From a checkpoint of a small mixture-of-experts model trained on Wikipedia: 128 experts in each of 16 layers, 80 squared ReGLU neurons an expert.
Below are experts of layer 10 (counted from 0) of a mixture-of-experts language model. Rows are named router (the router's row for the expert), gate (a neuron's input weights, with its number), up (a neuron's input weights, with its number), down (a neuron's output weights, with its number) and show model dimensions 0-127. Each number is 500 + 40 x the weight over its row's rms, rounded and kept within 0 to 999. Numbers have three digits each.
After each expert's rows: "comes before" lists some tokens at least twice as common just after its tokens as in all text; "comes after" lists some tokens at least twice as common just before its tokens as in all text. This comes from a sample of Wikipedia text that the model never trained on. Tokens count by the router's weight.

# expert 42
router:432501508499562533455468577558461538514555518432509454483531531500562499511576467525403514488490543489524551526564486488488392525528485507599449536546498429442540465502431508489546554470476509510436464518452561572517502515515510524514537606452462488458502518517484458464539553504504461483532504499491545484496503484473467510450462461558548459547519458445502499454462474495517542561532
gate0:581510497548480553488519515484469469407565500501538574428520537443521492518475459572530512528446516545573489489465451512508463492479512484456491498523481545509485505438434490458520573527521516563542393525494479461580457493436506474454542513477497461497492618503565476514496551454530524570462505436483527456488512506517505453502520463554561511468511490497493505487492565506463418583477
up0:487516513470447536432521489444541506419530505549429521489396522547494545468495559471529589466528479496537486506527516569577479472477465567500556567565476470538424496477497547490477443475465519422512508466403447520507544547500449526492485490527496484489498519541484505445494511477523479474546469606436451469457476498508491493457500466425439495559487527537514487529500509572518551519548
down0:516429452383446529589457567526515499538474515480561435456440479515440495442520491496592512563446478508474477492555481491465456470498485539525488482509529501519564534551516486487456489470504503463500535449471492492522479536537457506463453488556510507477476535554541552529480483561515490434427491534459498474432583569473493524468497467465500445490439503476505537521438427509438449466426
comes before: " of", " than", " as", " to", " known", " in"
comes after: " is", " a", " the", ",", " was", " and"

# expert 97
router:568537580549478502554432475502440512466475497464510479443520517528474498476547570485483452419472527495539545420442547455538467497456537467554490481476546447589500495533536535551501483509476442530458454499462460521553545568482472520498511522509543515544473528510541476557505539452566483429508525507498471463424453537511482507425529452450451415467540453516507466513486553479550537567460
gate0:501506538501538402475484509513458403552478430500521520493480476465490547426510454587518526451520491442484462442468521517528489515564510474531542425534599453504576522499533517496531572435489390496469464578486480473490537510450470591533569473488497507524447472529545459508411442500431478501511481464481497474508436498472508490505486514492479544505530523528486504493476513524418447485502
up0:505482471482507485494498484515501531538419490472451480507549544510472495495520435502505504541446490422461564474399395527469528450486482458496455485510486517501510490502516518482497490529532448506536474429423365525482461468538535511569469545556523472470477403536459524552522531503606449614524476464523532484456541527533516468429539495518507535532463509467468476511468508485536451517470
down0:531478575449454478436503416434488506526523465590478510506463537469536566410494482508498514522503482525531442562535462492500455452535580514465498481568581490571458508467474496465563544557553505555533485480474459511459529527486479549479535468451490475500504482465462453535489475478458467515569581415456501550550569466555432456457488529505511499503465516446548504486526481470449463527521
comes before: "0", ".", "5", "}", ",", "9"
comes after: " ", "1", "-", "2", "_{", " $"

# expert 55
router:529468548576443479560557406406575489507568546516529579472502505563547530451487434477430583521479527495492469474456533475481484524501513493586479498503521478487422455490500459522530523540528471549471564511514440577488531479440530517479513432549551487523472476463453483491487483508487536520535513463467496464542437465524481522522565475463463518473480552460442535534464536551482517572468
gate1:483558483510520525552491504476595570494486515518430479533475472507497431446545492443495474554536534484470494420516426481429463499531465453502536568523543469463499485498556466439549582471512525445496500602520458471479483487497456491504550458569530490509476501519469427583546537482565540535506579496489508517431533565537526537556449520518499485485425493487498486469466586504443489513479
up1:440463504501473570563487476534441440567477599567483519435499573474492505499464556470483486463466504465552435552578522507479506510488482445498440511504485497454491489418534561488525469562466490524481520500494465551495455449515532502453528503503454524515531492432459512493481533507530552427526423511411547518564553485544519410521493527514425510470463446570528537512522488453537503449483
down1:477395546499456469589535464516522490514493539505479498559500528484496467524553425523442513478560521470489505554460544519504517481500481474575584496507469446508500517501485451502509491625491538424529560443529591606510537492469491534446478491447534525515546540513502466562478491499481432538524436481492574483526465526512510511451534509484414510489488443487480465493457563488473425522516
comes before: ",", "\n", " |", ".", ".\n\n", " and"
comes after: ",", " United", " New", " in", " of", " South"

# expert 79
router:535543512430575430553466504519518531483493484486501490524503565487477464534485466550471517519526462552455420476518512523479514491622575553508498521471441519454557490513536551501420492503496520408430550500547554548551476560445475499534526474546502434545498434459468445533520493528528554515492458451519520493555478506468431541504476505472534474482512451472578518538528540562543437465524
gate1:550438588495517562534432500516527457555536452507521539445484563478483545529461493489483548485494414556550510550535495513511503440437526520507492543468492583483479414506436519463525476564575515545571463459600491555531495544532547508417463474519551542499501485490504532486572464592518545541506497537456526520476520501457485500499475489571520511462503553517514577500513556488520495498533
up1:554544488486454562509532517561465496460471397447497455488530525507481479523441545493539550442511503482497470554552537484500557482544467462461544539514439501528521427512503529504521426527610503490501516491559508504530556477474570538468450458487517526473479526477539554512543480540523478513530537456503488650513464518547449472481530477519497495507559452501528527591426546523483521515581
down1:460485571452537514507525508504517529483459433536536460483491509423511572497461467462524459452491494494465464517501424507466499474476460469519483479469489594466545478510492600480408470511485486553472341434452506570486467501580497497486466515524468552451441566466506468534435462501494485445461499548540546481452467530422490516424465475505512523491501544490497523523457508544493491472523
comes before: "=", "==", "===", "-", "|", "See"
comes after: ".\n\n", " |\n\n", "\n\n", ").\n\n", ")\n\n", "==\n"

# expert 10
router:470564511448487494495476531467431508451544409507578504510531478490568462488415483531475554467505564461503586490545556456538523519481523476471496472521498476465487435472472469590506468477480454582529481545465450461470548572450479520532485558454492482475493503510515504474598508524529493490500527471481503575457503562458552490501550522461473472406472421488520455530460495467508507599498
gate0:439493479450473413517520514497433497474523570495571538511530486502547577525536511410518493425451512475477556437522454519497433522546474525508456489530481465534519448418495513531556426467556456503475444463533521464490502511427480538532468466489499470506503573501526526656501485522504471574508486537512534467478548523458494499503495499471475408518493431508464545496482494537443516494542
up0:553522528473479444402513543470485499465545452441511527467439582420512444496465525501466517507525509538576498588441506498541452557533530447475468542544476444471499519483435572465448579532464524489506507507499480505529522460460536428518547571514491490507478412488576488538494498473478523544523515455529549412523504511473536513522535545539537534507505545500532551549462549501497470407485
down0:500561463419534536467475476474476425546525509497494463492431451565518549468531481513522472453507506434523499534492531527476473530490439445543517550533471504608594448448502459455576457463516484524523518491533556515554445504443457479500533477419512567512464530482423543525460560578418484486510498559514498573497528511529519466517508528530527392498526493476522457445506472502516502520507
comes before: " of", " years", "0", " year", " other", " months"
comes after: " ", " the", " a", " of", " for", " with"

# expert 110
router:477520556542491444536527507514435544474528465546442463469448469552584514526483437548514478459469469519571423485489495460534479515492416449455528473459478542543503442507498502509501477444597474545488546515523476535425575466477503548506541472599472482469519447455433494556527543559508530517492441510466473541552467558503494478463551449499446495481507540495509476565531484510477552487585
gate1:512607549406547451512518524426488488545499470517513463528437437425494531485476520548488493474536500446491549458472519465562529520505516517582465497571492582507528502480550431534515481523496534494471541507540499520440509540536475531535506522465560511462517483490467532438531542538528543513462478584485496496509539540471509545444588504539469454507547476483495528560433505614443517559512
up1:527466596504436533516530523491492556611514519518507570536502529470521502554475454507474530498587508514460432508430529498470552577434508526501536500471511567535449462546483575494521481525465492478518470498487573469529508544449486435488488433393547455521443434517510488468542541512517529471458506434537494525554556561500444582471467527438466474491506513529479496433514516503511495531493
down1:512564520546531517463424516479577534537459486512581494527496497483453515463547504477395535516500485530537394502440458472447574460444531521441553485501494516496455484432535547500421507484498553494535483513482514492459533511533508507529484491556557489453531560473526567535454537492549499471505525481544479515478392501457541548503501577464489436529431426503488504505532474514429448509548
comes before: " of", ",", " in", " was", ".", " is"
comes after: " the", " The", "The", " a", " railway", " football"

# expert 41
router:444520600495509575546537467521516541458459477455466462559530443545500472487436556457511447544568478467527548463462574482461543535507561431505488500445496439517438489431473532511450499536492540498539517570536469466538497493519527447447473527468546489529529466496479506483540532484477595500582534447470498517472526486531440479456512539508503589540464436524529487515515466463444422526509
gate1:521468483530484432542572475526465548494462513457532506539580515446495492543592574465512482477449538556548514522457505437533480570479510477483523471464465482437472526497519495511425510474525445452433538499540542512486540453477571508430441454437463537508494506557474494380502535439541497495518508445432529518525588526557518507514496403490516543522522497493471464501461513529541472536468
up1:508457491579467541477484498493530538515489580463468494467523603449487485491436531534472476522549559476479460613506500481471525458530527453505494560536485543447517581490455490483462432522522515523515496507469457496425559571466465560517452459560544481593501432459508547510464502562519510499585506584485469550563482532450511529499455462550484489520491470460539452520524455517538478518525
down1:512549477471515429530503508507508507462528552477513525561447450487463509468540470503444480507510439515475587503507527443479535524521459392538504524507535444547477489342514504446495523468483544502503567455447493483460502485535461425548523458517496508483497480500540443538487493470477567487419445529500412468515541531568497474505541494541481556462477539510436429449533518499496457422507
comes before: "4", "5", "6", "3", "7", "0"
comes after: "0", "9", "–", "8", "/", "\"\n\n"

# expert 32
router:500441564470475512469473493496575473456525531524467499530579485524564528485493421524429500447507541558469492512502554513529474476516508433560514547548477485557479520540446468430504469488497553540454444460515446591568557515495471452500510470512571544444456562506547412522553543503553469539487475448507559447545490438491497454511573501519458463530496488556449477509483480444465551498497
gate1:544493476518573497549545489494479493462498467496559513547535467470489480555486501481457518511504556505501505489483497508484465527586482539469522570539544479453492444517534471564559470497437503505480462399484477483540453444499581505486512463453539521454529570479579603548539571390495453473467439499561529542500532554514572495517571496470564503490532491555522460508484530448520482511436
up1:498554481538555597444561510454523510513416470517481510502484528512476536539548476517545525519533525540597416526546513472509544497446534457486450489431507451472503485467515513465528548483476536485521477568452509476497521509449511594471457534601519599513465496494468547530513501447511492531538420517501456523547462554410518532512495490542519539528449506529491595475463565478465490533485
down1:572543525448472504521573477559480517503436459512515477565476420521488480507540502415459565494525548503536473502484449567492503479520481506455492481563432508512538522436489448544516550436489476485464498569476476493525487512509510538500496507537456540515498397505535598583532478528564508484507546518549463490581585593478457478530473481537554512530468518544579489529479507466481458536463
comes before: " to", " by", " in", ",", " as", "."
comes after: " was", " were", " be", " is", " been", " are"

# expert 108
router:469462519500503510609435547461507468531427489492490452518468582491515439443463486540531485480485526450473562487477567509477461511525443459538552460589500503512489484499487579518549544508541531490493470533491510440522501415393491528571437578534461553465568529438507421489506492464492528541500506524518489499528471532456456573554534510470502515538461503545430476510442511500519557500502
gate0:490466515478485557512501521444509488490523513486553466490484484442525429507573560450519465515528481517491481515523432406432468532589433478498560544531486500550548454548498459562499499556561551480523553547461464499480503465475491455576489505521514560500545554504543512443524408494400526564521506497460487563501484464463508477527594447510482556524530455495500543493498515558484515592488
up0:528474433477525466532471468427499480478494497460440493498498490533511562482478518542530453473507492488434485483494476470561448385546552510487548582457519529490478466519474463485454469540428503562499480481464513489454525497572399407535505425480472521493414552496532490473442578525455478533444526433534493457478548488435465523469510449477603493475481512489496537504495470458518460546470
down0:505455539472512536508501482553476449506477440487539560538424480498551445552518484463508548510477545491489448540499454424537537539503449479472563440527523594395500487549499499497463540483565513454476484524426542422418415452527509494540461625554483534466555539487520500483497474514478525555509532514479475511538551493497400524499524473459464478484470533519470500438489470481500517472486
comes before: " of", "\"", " Church", " and", " (", "s"
comes after: " the", " The", "'s", " of", " his", "The"

# expert 30
router:468573470499460449548553479435572492457434550535441496536503457514552558487469537563520495458546470508411473502478553585447547445563562466550509454476486523486495536485448528505573506522473459496551500487546533454457544511551539476441452554570494501537480512558501441464496528528450528566498519512557470441447516446512545516557546445489498518523513461449507496531466482499436466515507
gate1:553535476552459492461596594448471459438456437488503483489492441493518490490534475499449478543479465467515550430426531506512427473441506511479463474531515546575545517447405540497505460549484515482541420515523453521485505457518507451490425443484481479522507472527477460574485546546532450571450476546471460549499528525506423514455532507534500504468550485499469504503452477470440560565490
up1:490484467520496511417487527516552524467541517527497558452452590513453438514426575556471538488475506582433558535547501455424488472495511493513443467484524536463478544480454512475472501477610540506540535559507530504516593569451520450462531530538468484506543487445467509499490494529570460527522558492527501506558466501455535531496562504542519490571508539466513512447434434509508492572532
down1:492512505482520434497501519465395454558496466515486509536530498487516459489548418490530547539499518453521490447531503464496523464563508519448511488503500487514519534481499443470490515560434458534467533495486459577429552508402532515491515471438492490532458475525458482460453465377545469481538420490536490514486534488437533538542442506535439496474524611523542539461518567580474530554470
comes before: "2", "1", "3", "4", "5", "6"
comes after: " |", "|", "-", ";", " the", ":"

# expert 90
router:509561456475497508522536530426431533452423446487539459530507497535560483458563493564523554438519528470527507569519525546494543544466553468524524553454416492456494507555436440469540531521514532502482537569474513494534542485504456484535478466464498452574520434454450464530491487542500523470556471539567551431499481399490531496479480531524501482522488484601505433535506546521522453457511
gate1:525452531416498515565462514566504454408489543532445456531556481417506500463532459531485520488478455522410503473486572523474554489536530453526538473468538473418539480464548514564527539455445485541504567384449448531553518474509490509579450440527489511516472448491521506519494504536499502499489442487497475465536486456479500537431459493524458535533514547513469561545551471453546485541537
up1:506518502517462470430516497558553484524486495458494530513441495485570572473515505487473530501474424528446511418538422474508578545520505560478441541525466464465508503447481514408440433499491500491549534541437535466528480512496458539545501507591519496497451570488457507550531491464505497528508506480508501536490607531494425525483499420522414539478496512481513511451546519455568485595458
down1:526533539429473487478461548519560491515485537429452557534511462525535474473479514497463501498501475547551433439444438525532463469563535483502527548551503532462507580502503538500534478487486518521601467512501453471465494525514435606521516503488472552501547430504486559516423399452481547488428465525419555490509522539521492516429485454431544508481484547451521522467466553501500550536532
comes before: "|", "-", "|---|---|---|---|---|\n", "|---|---|---|---|---|---|\n", "|---|---|---|\n", "|---|---|---|---|\n"
comes after: " ", "|", "%", "0", " JPL", ")"